config.yaml
n_layer: 13
experts_per_token: 8
activation: "swiglu"
routed_scale: 1.0
shared_expert_gate: true
init_std_router: 0.00604
n_head: 2
rope_base: 10000.0
parallel_block: false
init_std_up: 0.0329
beta1: 0.9
doc_mask: false
Below are experts of layer 6 (counted from 0) of a mixture-of-experts language model. Rows are named router (the router's row for the expert) and show model dimensions 0-159. Each number is 128 + 32 x the weight over its row's rms, rounded and kept within 0 to 255. Numbers have three digits each.
After each expert's rows: a language model's description of what the expert responds to. This comes from a sample of Wikipedia text that the model never trained on.

# expert 58
router:114145151175153134124109088143157138124181171183143123139141136090087129146197043137131174086132127133124194159144052130121120104159119128083142120147153134141167142079170154134126119146109099172130112178125161134180119072170107138109124102087156082091160142125127088155144150119162169176153143155151122111089175089152123137169175125158129073126073131095131099201094107120110189043124130125135124126056144104084170150130158159107124209118134069182180146109144145122118097104091165
It responds to: Award and field-name pieces

# expert 8
router:143192143095141045080127150149159133103101177181137101146116171118086159138177117089169133111153103145084153133131055110126165134073149123061111066096101144157164133122174115107094173089136113116129177172123166135099109091162116145075098143082135108140127110093104080126146143097175167132112157146186124126120153065143136134183147147143118117118111119084164133126114116099121137071140063119105094146061108132089123163133172103157180144044070078178124195147139161112152146098111114
It responds to: Dozen, ch/l pieces

# expert 43
router:153171145173134063087091117114173119098125164175111120095081145104120175137145092116117111089144091139116156107109069101089150115134091194080152101093106145163145098052143142116076152125153123149130156163136126116149167093141100089104089115099128086154119165094122110126146131119176170121154162136163130168109136057142143122153176173148146096047107133076169118205094108160195157075146102108141108182078089141102161193063149091126123086081114091164129152099172169119135140140133116
It responds to: Prepositions and quantifiers

# expert 31
router:105153111129131078100104121185140089090139187180164130119133124113139169088217142105172181106088100175061207091161089126123105122117100130098122095083115124163112113048105153116102133138129109130142130123149130080158121107162098128118119130112136097124114134076147113148160136100147176162113147134151131160052125073157118186169118104159120132155101154073161130193120138096128184087129079077129097151057077094072141151102163118117130138110066102119098141095163205111172148121122136
It responds to: Digits in figures

# expert 20
router:123163145129109090089083070103154135116142172184182119125118162125067209127177107143161149071082130152107185100165079121107127107066154140095134108148132165180144115064140130119097109106151108175151175170166154109128169084154115171095121124102118115138165105111153065157134107084141198109102131109162146165095148087134115142152146151154101121125080160058170126212108085114155167064163137163094108146070133133088159137133102131133103103120105101130132134126171182114150125084068140
It responds to: Noun stems after articles

# expert 34
router:119166103152113083102113129169179145163108193169177096128098096091130146138195116140115151082114118141094146134109066105096161086133141102100115089112119170133163115109128121113119094105164088153168147150129145183083095108103070135111118128075080118095147114076110113146169110106152174183162129202153120160083118061148156183146146176148133139093099127119168062192044128096103147068152127107102134156053127091091161148109119126114115141082103099141173144158157151155179102106117167
It responds to: Music and organization word pieces

# expert 62
router:088156115119170066102086131091166129125118221166164136147110127081066183146161058146136106097115102152090134105100082115068166100133110136076160075131133162136166128064135118099111125146136127127169143136109130130131151067131081137102092117106130096098122175126113118145191128121119168156162165154155159113087119080117173161181141142135114068101086146105179094183087107168154149082138121126166096164083139085101173159059118124183118142076087112181125109105166161085128128134102146
It responds to: Prepositions and career verbs

# expert 24
router:104164147108131053085136118128188166097169155200138134118131152109106169138220066117191114109115109200126181147136081105104124111094101136075161054116099129142184115124201103109096126114097106147135180150144140096112148078125102146104131122138142114144103125083128104171128126094140165174129151147165141178083149076177104137143145156147083077131087159134127099184087109109120191073136114126167102171070137115085155152140197102124107128133098093155176153161113153146143113134104131
It responds to: Personal name starts

# expert 2
router:159158100120166075072103183134164126099175186184145102141075124135156174165183102092145151109156097123117159109090085149109135132101100110100115099090111186167173144091205109140122131159116137127081148163091106163120144112136075116153092148126099128109136106094111105177151133117142175099156122120150168099100121069159112121122106138174097137138107146109131090139140151131091146070118111113114130171010135083058167125066105159104100155116083141166158119146179152105110079161054149
It responds to: Word-final letters, date commas

# expert 10
router:109163127159117034074088174141140170092107221139133128116093161113091165167158104151189122142095077158079112105156111103082154109114156098087160066128107102187127126087169096151086115147167152153142135119150122148105109082172101117122090110152141115144161151084147106149131149148163177123132120162148166141113117090104141148150164171109149101095073147135128099187129109108120150062167143127107151140062155117039197102092158077146138154073112134137179138135140162082146105102126153
It responds to: Word-initial stems of institutional words

# expert 61
router:158143181181131084110079153139184165068127221202170115113157114108090200151136068129149153121128074145127169113132085094102175147123110101091123117107099117182172143063128126080084094084171177119139121128095123115141134076127099126143087116117098111138109168085149088163164128111110197150133165144140129119099130056132153167168161145113140064125107116088128072120138155095126118067145101108137152180092117088054132176087144137147132104074133137136134175123153137114159123119118125
It responds to: Verb-ending word pieces

# expert 22
router:130122122155153076105080153111176123107129205169153152160100098066081166147167089107154175121135072113122153094109085137072138073094117110069175087131094165153197134087114137109113121070134148143152156139126123110115147085145079084120112128127133092147143198123126094154178097140122174129114138128172121139087144069158146115157195138152082095089096103093128099163074134133147155070117089113116103160092132106075146161053161144174147088092078131180103142089153172106161140131125122
It responds to: Past participles and verb endings

# expert 30
router:108157156131115094101125121102180123106184183166146100141069135139091125141200080109144125129106105154093150109136104141104093163098142110116185077123101103198145151156155087113111113141140125140089172152095138103137129082131096150115075105116125078129167105053089068109142144124173150181155154156142093157111150073164135108159161142124126116112092175083151085155113097092145137056172070157168096163080118088062168140121138145161158117081094129194162150087169170149101151099112182
It responds to: Mid-word g and modifiers

# expert 54
router:108185111146123055075136101171143158114110200146121098092080128105087173171184101134088098093165087130113163121104114101126135137141101163099116106106091154178153097098146122124111095141119094102111165161158124114086105124138073092084113144132156093127122166090136107120163140058162162160159153150154165130070141084154136148150163190160141135109079133129140110171080152103170156075143081129089124167052124107066145130068179128142123158105128090184177116176205145153108148170123136
It responds to: Lowercase noun beginnings

# expert 11
router:135134147125124096095136099153158119093132206175135154189094152146119174149182068144202155078082086188114171115162077143111157133132133129077151112102114104165148085119127124152121126073110152123101151173144144177121148101137102108108045105060132140104141149119137090186175144101137169149143188138138145135090124033111112155162137177131081107099131077101178147155109119124128165070121117119128121190061107090082148138101180142132096131078120150173148132183111146105109118137129113
It responds to: Table pipes, taxonomic endings

# expert 39
router:147098121128174064136097121098155185121108198199131140151083126062121181114155097130169115090120106174086166126130068130131132147130132127065165120107078148137180145070157119102096160093125081112171138137133118082105146063150078098139091114107133117149104151076121106165165107085131178118137139117208127142064147058103154117152170132146129113106065100124162112188105133108146157088179085108168064174085103110078144182082136144125139121107108132178110111149129152126124127115104145
It responds to: Modals, negation, adverbs

# expert 55
router:088139154135175087074119147183160138114163191185136148122142132134122170128196112116160144101078094198139162153150064106092138082095129099071127073131096151133157118111128120114102170130095118166146181135081136091147117064162134142116102123098120119077115151085110089153168161174135151131139136167161104164106125036091148107131098182132121118076053162125168108184125107142105108067170155137121134176076151090081155123146134138126112165105062112119195121164143139118147090122128161
It responds to: Word-piece continuations

# expert 12
router:128146140106106092103138159156166111146134165155175100147074144115144121107172048122168162104157087148106142104109113129100125111062131120094121077069109148176164113123155098092108108088157147165119182140175138115100153079144084113105074085099139105091143172101119069148200107110139153180160144147186143134125145065163100111164117180107079120092108138119117143213118121096156100056093086110135076191085150092086135171068136125182137103142119087125132170152124133141110145107077131
It responds to: Word endings, foreign bytes

# expert 38
router:131124118125184074104102130154147103094132181173154135114121150115096144107141118094133124077091085161131148105141102131079167103090092131106175062092102120166169165122146159106136126087111130142119143186074166101131126079164075158145129138139080104119188142126047051132148140100127202092183139161172121131096151072121152088126161122140121094091110122088127106152143131171119143023117122091149100147082150114073159144085122149137174161093103108149126186094123168150165100093088178
It responds to: Rhyme-part word pieces

# expert 56
router:149129106113156065111130095184141122100104154168127135131090124126090136154183105102111146103103121142087183105150100100132097177142169136110123109108134180182186044091111109124099132127106120144133155140124107100151120076105083164161073159103149087112147125095110073111172108116181170142082138149151132106108084048167139116121137177131120112083047099125171124168103111111147146048112143139149125159070146122010182126078157147133159102122138087132165156136148136151126150083096170
It responds to: Inner vowel pieces

# expert 48
router:124151171104120089089078141129186128122147164172202097131093150103111146127159095131178173116103106120112159114150133105064085097117097114107149099121093101181157146130174110084116107104144153157135180120133155112149146089149104099140097128080161079118116154107110077183178136125155163172159159177228164117122169059120106142124121135109132095080092115098123090139126096109133146000111082122148119180099114052096158160084151096167119139108108108144116095161130122142111093119124116
It responds to: Name-final word pieces

# expert 7
router:155146127126138041062080143171183194141118192203186096179084147102103177159136106172186133105103125195095170131130055136148144136123113156109125122119124130177139140122157160114058122127083122139149142161103153146095136076175094131113100106070138119116191172136105070181154111118108171148148165156133136144085131111109117135157151156148133106131078124105162132148087112146143165075150103184172093131069122065088167174109153148114148149110084111150113154121148133128114097153124148
It responds to: Institutional and role nouns

# expert 17
router:124133158106140049110121147160181126098151184164084114131117102152136128138144065125141122119141103148132177132143076169097170117140108092094179106110100117193191149119135114089140135089110152164190163197098144095063115051120106137119097140097117061108121126147098062157172141136122205114116171159162150149137147092145152144143122127108124110101116069100130133142087073187170124055120121098133081157073119119082154164069143185109126149150075065150138151140139120119107117103112152
It responds to: Word-final suffix pieces

# expert 25
router:162099160100086124111113149154182170117153158153164143119093146125076154162152132068169176073152110155085184065151112156131182116157146120099175095086085105162170128107102121121118145088134157150118113158150136140098124090127045081100078094102158090093139120146109105144176134138128199149131200122173141124092126072153168163179127162120158096087145106085123115173113135116191148076160099116140109150071125082087120129071161130143130119129139049179143122153145162102132127125057108
It responds to: Word endings, by/according

# expert 19
router:099186153112118103096114097124177148159094144207149091109103142116109165127179082143173119106110104160090135108122040173123137168077151110071099117094097152199189125134216114104121149111087116112116137159143157113091111086146107133127103147127136092163118124085125108130172117105159148145091144141217136154080124061122164175147146181159123145113095122133128096157135164125164152099151093170170081158083104125061157173072123183129108131118058114193120146102134112115126134116116130
It responds to: Function words, pronouns

# expert 0
router:187169133120172098084126157167144129135124165162147118109140117143104179155194088098153152057152101151129169132100084127134130110130099131085093139078091174181165145120184113105147109131144086155123161183140117138092112087133090135114122120133140074113147096107142064143161171113177161164128163150174179108070168059116127132144128170168100099088073146117159079144104157135175194062175121104093088167076160100072124158078146141147116167133147082197143138138170138108146154128122117
It responds to: Word-initial lowercase fragments

# expert 1
router:142168136150116126099106138157170107107115181153157111134112162128091140147221057140196127078135102158113218100176087139075117129100132143083146053098097154145168106075121161083111121142134126162170144186135134118141145098143074130086066123064136145130143183072096113158142121085132204158151188154176135173117141121149125138155117134153122121123072118118155105150146095142153185087093119109146112164093104075062160121089159146097100094085103106122164132122135136116129104133086147
It responds to: Clause-ending punctuation

# expert 33
router:139154145111137074085135167143137124090099168186148125077133147097103180151191099085157147068143088159142182148125083165146134098112139135128127075072152170168155098150175090119105107077118078129148202173128171077123112122116107159115140151148139127108153148106087110140200061083198200164152117139158166132095151101148131112125169145155091116126099112102137086151094119136144126049150093138150094180088159119081134115132164132167116170102137122190170128117147172159119090103079144
It responds to: East Asian name syllables

# expert 3
router:101193095102125064093109116159163137134159162146153090131139164099132169128157095131129116136095116123125154102139102100128148173058074134092095087118113198159187121097136100121100117127138118157117145139149158145161118083130070156113144089084082156164102133131160098108178090094185222160118163169126151142125131067162090119142161151116102106094127112121178074179092108094176145038164127146115156149096120114047150136076153059181133155127107108133154129153159136095129069118125135
It responds to: Mid-word vowel fragments

# expert 57
router:103135102149093120113121141143151126113134148175132125148059101135084133080177086106201095118072100150083163097180078136092100164106145146066129075129145128187181140112109147116111145086145148104191144123104119099116122095168068139124075097050128121101137109094124087171170126080135174154130140165195147169088164049124169165126117209105096123130106126150139093187114144160136144053099134115121122156079119090064127156135158120141102139120078085130161124111155125130176112147119126
It responds to: Closing quotes and brackets

# expert 16
router:142105102148110067093136171127145166127124192172141154085110108123103178118174129110185126094106108166064148134126106093127140145110130114077184102129117171202141108129172099142122099128157129175143144117186110128071086072118087114071107144124095168139162157090146100128132145100150203130093125178154143125055146089172118141112130156148142154082098177138169076178089116149152169088125120154101155145077142159011132126070194150171123126138135098140145099113142165111120136113120149
It responds to: Word-stem pieces in general prose

# expert 6
router:151133106137114123095106138139161145091100202172141086143112179075110179092165091120198157051126094169125194104157050131101125127076126114064147107132119112152168135084178142108101133117140116141169168125109135082106127105165084123099093117083138093145120127103095124127180097117134225146149162137169160115147146109140150123162101136155102101119074149132120126177135117097170170097106125138090093164086095101017152146067138111125097114094097101132148139167174140151142111129085164
It responds to: Commas and quotes

# expert 63
router:073118142102125090042138141170171142084146189153135099155105149124112137091221107143180116146138079115113143120080059170125108137091121138061130047137129141145170089118149077117097149087108127120118146135176149093145102066158108117129129117119140089100108131108144117180198110095137180149091125174170101149098128086105143133140113163094147135065106157131125103154127089129114133074112116098121127129047099089054133160068144111121148167076106101115129155162146169085110091136087163
It responds to: Word-initial consonant stems

# expert 14
router:140129116119150062053118169105119151109135186216172131136113162125132157153162095138152173051090079191097200123178100132102142092111154127115183115098075147134152128079163121094125171107094112108117165108095133138116199075192105127094099151068097129084095117125110066185160154122158179120166124148175137139093161056129131152158133126146108142080072147085152131149124109168132151066156139128118086160082143142098166146097139139124135109120101108120146150134161158133105133110083130
It responds to: Word endings et/e

# expert 18
router:133160168125132060035096143143144154123157149184139113106095136103074177126162072102182144073171139170093195136119098139149126100063159107047141113133113139143115088102132092103098159059130120122109153163105139116117116102128093142098130115158175158089122111086119130115134166114152178171092163119129141125116189058116153119172127156119152081109098170094170088192106150124145134055125123138165114197076131106076113113140082131177074128073114140141127123154166114113150136146096140
It responds to: Capitalized word starts

# expert 49
router:089177085138139098107105093123158112123155133184163125123088085158121152152147070081142114122123113144104156087151096145136145122077130099142095113111072174158176124095152113163075143157142119147113204161140162161118103118179106124123109149106144083077162154131124112119182090124179188184140144168154144141107137067164109127132201208142049077097124145110157090174098111097144159056122140124130118189073123076036139142074139124139101142106114148143149129132162131143154099122077116
It responds to: Name-internal syllables

# expert 42
router:134139122140139090094097131131138145136118176141146123137094141127096159151142094125160139093129118154124180136149091136109163124093154131123119114103139139146135125102166122090116114107062178152136161185170125137110103087157085137112114092118109104148081137101121114158227133170136223163083174170182115104121124058119122122197217200097130118127114131082146090182112149121129182077140120146107063168009107105097107175142115105134116148080161124148175120163138123072157135140147135
It responds to: Table pipes and newlines

# expert 21
router:120097122176138044061117143134164129126123175174148133146112119079083141127152062079152139083124112137114170100129099148048154101108139151121124107069070150152174162092142145088109166106137175180126166127159133152096145099189095140124110092122090126154134144143089072136136168115121186131186136185160153128099176066131109090156175155138174077113145126109180086151110102206132119080129115109105114132037128134080139125124132129139118156086132099156131185163141133126096143104128183
It responds to: Sports medals and results

# expert 28
router:098163131115122051080123143124168146087114193152147109115083137054119207167183092112108124096164125123113194089141063137133150135142094169107136098099080145168137080125153111142119102114101102106125182161123177111150107112157116123102104130124158158149140168138125061150167100051157170148159165132165175116106124076118084109151172134161158089086083169110142113168100145132169146073116139162164076183080134116064119153110146144173098170076097121164156138103116155134171142144143136
It responds to: Month names before years

# expert 5
router:099146123175133105105082148131176156107134201169133161128097108100102162164159095123133098106143102117128155116117079136115087063096142135102183100130111143188190154126144113092139144128180162188137130200153173109144120107166076098144089079125102106162185118050141082116176088108142192183133166144155142090109170102183120160127163167141119078114118137139102106145095115118125137081114061151126103144082140117056189128047163136160145114111144091174146152109140135091117133096105154
It responds to: Authorship and arts phrases

# expert 44
router:176153121143121092105120117165176166104120176182126104101089155134058174106154047114196164059128121158106140097168075135110135125112144142133163111115109120138179076084187114112110141146109101153143154174146181123074122074142077156131133092055143150140168148087156099142129099094125166156147141156163150117061180093128119134145152119137137122103097089052132127166127109118179164088169122130091144142072118091099128163153182137104098142105112057145102179133135149101150139097102190
It responds to: Sentence subjects and agents

# expert 36
router:106130137110134114104105111173156119084179170156174092114112117076117178162150040104144123098115104156099116123097074124101162134083128119100173096088103122198191123097146093125089139109138105166110181179142117118119141110130076166115094096080123127132159160100101063152186133136146140137148164151158156117086146081172130142179146189129128108077117140069165073192089116134146139095129124124137116165069154089082147199122132190135086145111084108153162185106172164146150118147132171
It responds to: Articles and determiners

# expert 60
router:104136133154176072106108140136175095128130168170184149123091173094098189159176117151191162083078089136131161125121100072072102078063151153068120078127101158120145091107160100093090129120110164149139163135096110133120121074151079131096107136114110148150097106103108067124150102109125176149126134170164152158136142029134128121135127136171141146143043131096169111161112134113167146068162163152141111170085128115090148160125177140160084140069111091116165173149170096086153121117101142
It responds to: Continuation after short onsets

# expert 26
router:109118124146162112112119156116132109094156204171158175110111168105087175118222101158202124101093089168112119132142094105108125070091127150053215096127096136145143125077175129136110118130123191182141101170117112099146125110138103123135062129122153123143192098097101099132160083128126174136116138172159125103126168092145147153132192137135143136079101142117138097160104075154121143078143142136099134176059133113052134142107133140155123194093146106143171153114121176137163089100071108
It responds to: Middle pieces, table pipes

# expert 35
router:092164099153138052096032099133159171147123167153183161149089111097061183166153082158176103090131142126072136103138121130080154107087104109089115058136098154173146117092155102151077103158142158136172163147135136107116133100119109127105092128111137125075167135103131114145143101125127195112165153145132106151087141093151148098159177204123086132132087138107161071183068077122152138058124115148121128134060143128079148113120130111137108167111157119153174139152180138132169088168129157
It responds to: Word stems before suffixes

# expert 59
router:138183125161115091089077088130193155128206178109179127140131171105112193154166077160150170158123120134137158113078113098090134067118146174107100087078135157152166138145152112128109132101122143111180135141141119081128120055133081142111094153094122107103125158144133064129163133117122174148170179144148153138114155048135122124153171118115138083087068149106184089188080113122127149042153110089144129154080123142070161134074141117134093127097097080101157132161122108105144124103108178
It responds to: Word pieces near Cyrillic

# expert 15
router:117137158141103104094117098123151117116134195147183157163070115105084164157155058109179176114157109151093164096127098137095148155108155161077144105083082115161200105101143159115090104131140118141176145144162137097117141095138125162114132090102112126142126156097121047146132165104140192149093206183180176169071221083114169146162132175103125141120117142089135093187105120109145161081155096085120105148073152090081117173081145168127091154132139100160133135141132151102102127151130154
It responds to: Possessives and list joiners

# expert 27
router:148144153139135110096148158122169105119151157135142123134135139101122179124177058086178194109165120175097161119117100116108155093089112124105145087083110143161157130133179078069109139163124136122117142167107173107142089108127110170133118150143115099077156153088110079164147148111151161161151144138155133085131168072157140147182193163120099108089073133125148056206126123135147129014125104133178129185076119092072175111102165084138136160079104144182162135128172173148116106119103145
It responds to: Slavic and Cyrillic name letters

# expert 9
router:142138111135156095111059150168152135117109144189124129163105136112089169162144112127201137064088121140120145114139066146124140136099133102095172123113097128206197117100170155110093095088174157148121162146149142076078151107124115093154095139088112123123127159110120085127197114080157159141148180139146122171066143069154127154207190167159143122071128151095110103167117113144175130056144109112128079203080129089078137199100107141120082124121143119142117167163156147137141113107109136
It responds to: Determiners and object pronouns

# expert 53
router:136151172183151114096100159128185161151165190204161129154104080138125125106185095124189166064080083179087157102167102114098116141105138137102101128102074111160144122111152121127143130134131161152105156125097138131127106083138114155122059095112105124072103131100128145101151136126188172160136137153181147133068118036119131163164138154140089132114119184088145112165098154122111149066111089096131149195075117096067160129086135167176154180108111127159160156131147134084149088147128181
It responds to: Suffix -al and kin

# expert 29
router:103141125131155068108109094141168115105115187161179140110106162118117164160164096127215137070107118164102176153162100113118148048081091113109114053100110113156137099087174137142100146136106099142161158128116122122137148114176111171150124123109131114066179138112134092133177107136176163197164162176210158119091155082149126097185121129160085084086104153116158094126117119150155151065157132107155108179078160091088157150131113134157126148058083089144127134090116134129095084115102159
It responds to: Sports tables and records

# expert 13
router:141143105151120097073110153123131136121141195206143121132079162132095159098178122127147160159100078184048142092109068181143098126100155164108124106114117160179141070097113127147077123129140162101135173108094122121088137081118111121104135107130163092161159150107114109167184119100153194172109141162161106150117161096138173116180137142147136158164057141085160082158082142133147149083196127138116145207038153166076138141137142125179087156109127086137175130127165111150124121116157138
It responds to: Census and infobox terms

# expert 45
router:125079143136114115129109146153171112133088162169149114172135156122080118126189137114199138082081093140116171134156083141111117112124145120060161076104149125176155093142136128110090126108163137125149112166140112125096119074144116069118105139126170099119165130153166061148149123123151186200138177130183177093119153051109177154164123156110135144086119136108148140192089147156165155019151127093099094150084134103096083169126156137158151162067114101152100192107169139095132172153119104
It responds to: Consonant pieces mid-word

# expert 46
router:097125090140102087108111138151159131139150189144155104096137123047139160165201090103166145108126110198093146129126112114090123091091134095057120041120114178157155126100196103115108142137109128129143170148109106110079140074158090180133122119137134126129142139136089068178142139142168181166143138150190156102104177044143100122130123140150119086109127139095115061178128092136120152020120099095169099168079127113074165181134138093154124121108108099161130147149148152148137130144144125
It responds to: Surname pieces after capitals

# expert 51
router:081157128103102091089099125112186148115141169169164139091107124044107159104159105114157095058109135196119181136121084146126146126094123132057166102094110166162184116090160096084089113061147121102148163121132146140075088068141071141104084099093161129128103152096072136128162114121140181158118137119187148094150116088126157143179122160156146071111119124150167102155083130090135165075166096138161076155091115135064140151106095119141121133103084108152107108099173182151124112147077149
It responds to: Sentence and section openers

# expert 41
router:094129132095125097113090114202156108112147202129194116136140129100141144134196062178160176102106039180100149134142131124098133150129141123110151107115137114149161109069168140130085152118127138159107135148110101115160155116140084151075103082078168106060100168110143084166179153105155214125172175184169179133115173086131120124138092133168087097112099110097113107164145076113146150068106105125152109144058124108082147147100140109167104125112117104137151178161119149122109074140083143
It responds to: Digits and name endings in lists

# expert 52
router:083161145134131111076100127137192114139171159159157112159134103083090166186132079124153120088123117123103139091101062105098165136125131152094146117121100163150170093098148126114098126111135121153123145159108150140129136092113110155111067119082114100097113186151099080152122140096173166129156205177155140074096152062157142135176185161123127106113111139070178069183127148148164123093079099158134122172045142110091152182107113110157069173096106100202161179131163159095148112153141133
It responds to: Prepositions and articles of time/place

# expert 50
router:103148125118100069071126104142134162084148173171168131122085115111140181095177131141169181070107123196087174117152069141073154140109089159117101092118076138165165113087126155125139089131125156133151154164142148090095145068136088124169099127128120164112132120145115124139173092110183169144106124155158162161059099059134145140148126148153065115152099133067116095157120174158122126066083104114130111157075093151047197133096150160096128159126057121125153160115133170151169132126103125
It responds to: Inner pieces, dates and colons

# expert 47
router:172168183126096050067064142094164187127127142184147083119079090092077116195186137155126084131098124169105168133143063095125164142090110124116107097118116160142129102109160154125117114135099086128078164130113135136134127085125111099095092090113141118103116127108162133117153115072163174158114176139167128154078140091105165125154118186154110114091140163067151117205075113096141138047141120098113120163080159133042147146082130141159116142119111168130156157158149131117144120131121194
It responds to: Latin prefixes

# expert 4
router:103140108162144113060096090164144127120134171178124148124120111130122193149169097061122113097116059179069145118107077111068147152070147130099121120122077145150133160054131126111133134104129141149131166150111127140087107114103118111134106111091177129133119145075097133149191127134151174182082175158158112154075136086146150146136112184161068098113081165108160083167111154148164165085168131111095142196088108127077122162089160097148134158063110105201173110139191165136141112149132126
It responds to: Predicate articles after as/is

# expert 40
router:115110120185144103076120139162155127119158163145152137123118157136102127150238076136157169137119135159055155096123052139142135104102101170092146098133117135133158121115111129086117157153166100102112134174123165129143109086130095128111126141095160119102177153069109097127138143108191170164172143126179128108106155096101133142184159110153089113105070087100160083195121128166132118078103122122163147147003152115068159135100114133131104124062113107175142195127119160147117106111152187
It responds to: Dashes and separators in lists

# expert 23
router:130127141087112105101140175142197130136153131176140114095106127112166137099156077106192165097115077108107162115118104130141127102090143136106141142104095115141160127125113116105120121079117114114112146183156154119142115109118097112129128138079184117107136174135124076148174121092163207177144163156203164105143173099178172139148134128146107143127125096091141087158145121154127169000099091091134122192107099077051135185073141112164092146102136109167120096170144146133149084071121102
It responds to: Foreign name syllables

# expert 32
router:101123115151112113064120088156162140117159187173155152128076157090091167153167095109132137095103108132093154085094088129075152101105162096113151066124129153157217116071149117109115121106101172165101158114171124146094128086139085129134110147115081142160141154107093081177182117102183189138127127170153147152100127022156102152166129201153114092110124116128184102164096155127138144101107112145160065143055135157092149169074140136120099124116073122148162168111129125111132128091079131
It responds to: Of and quantity prepositions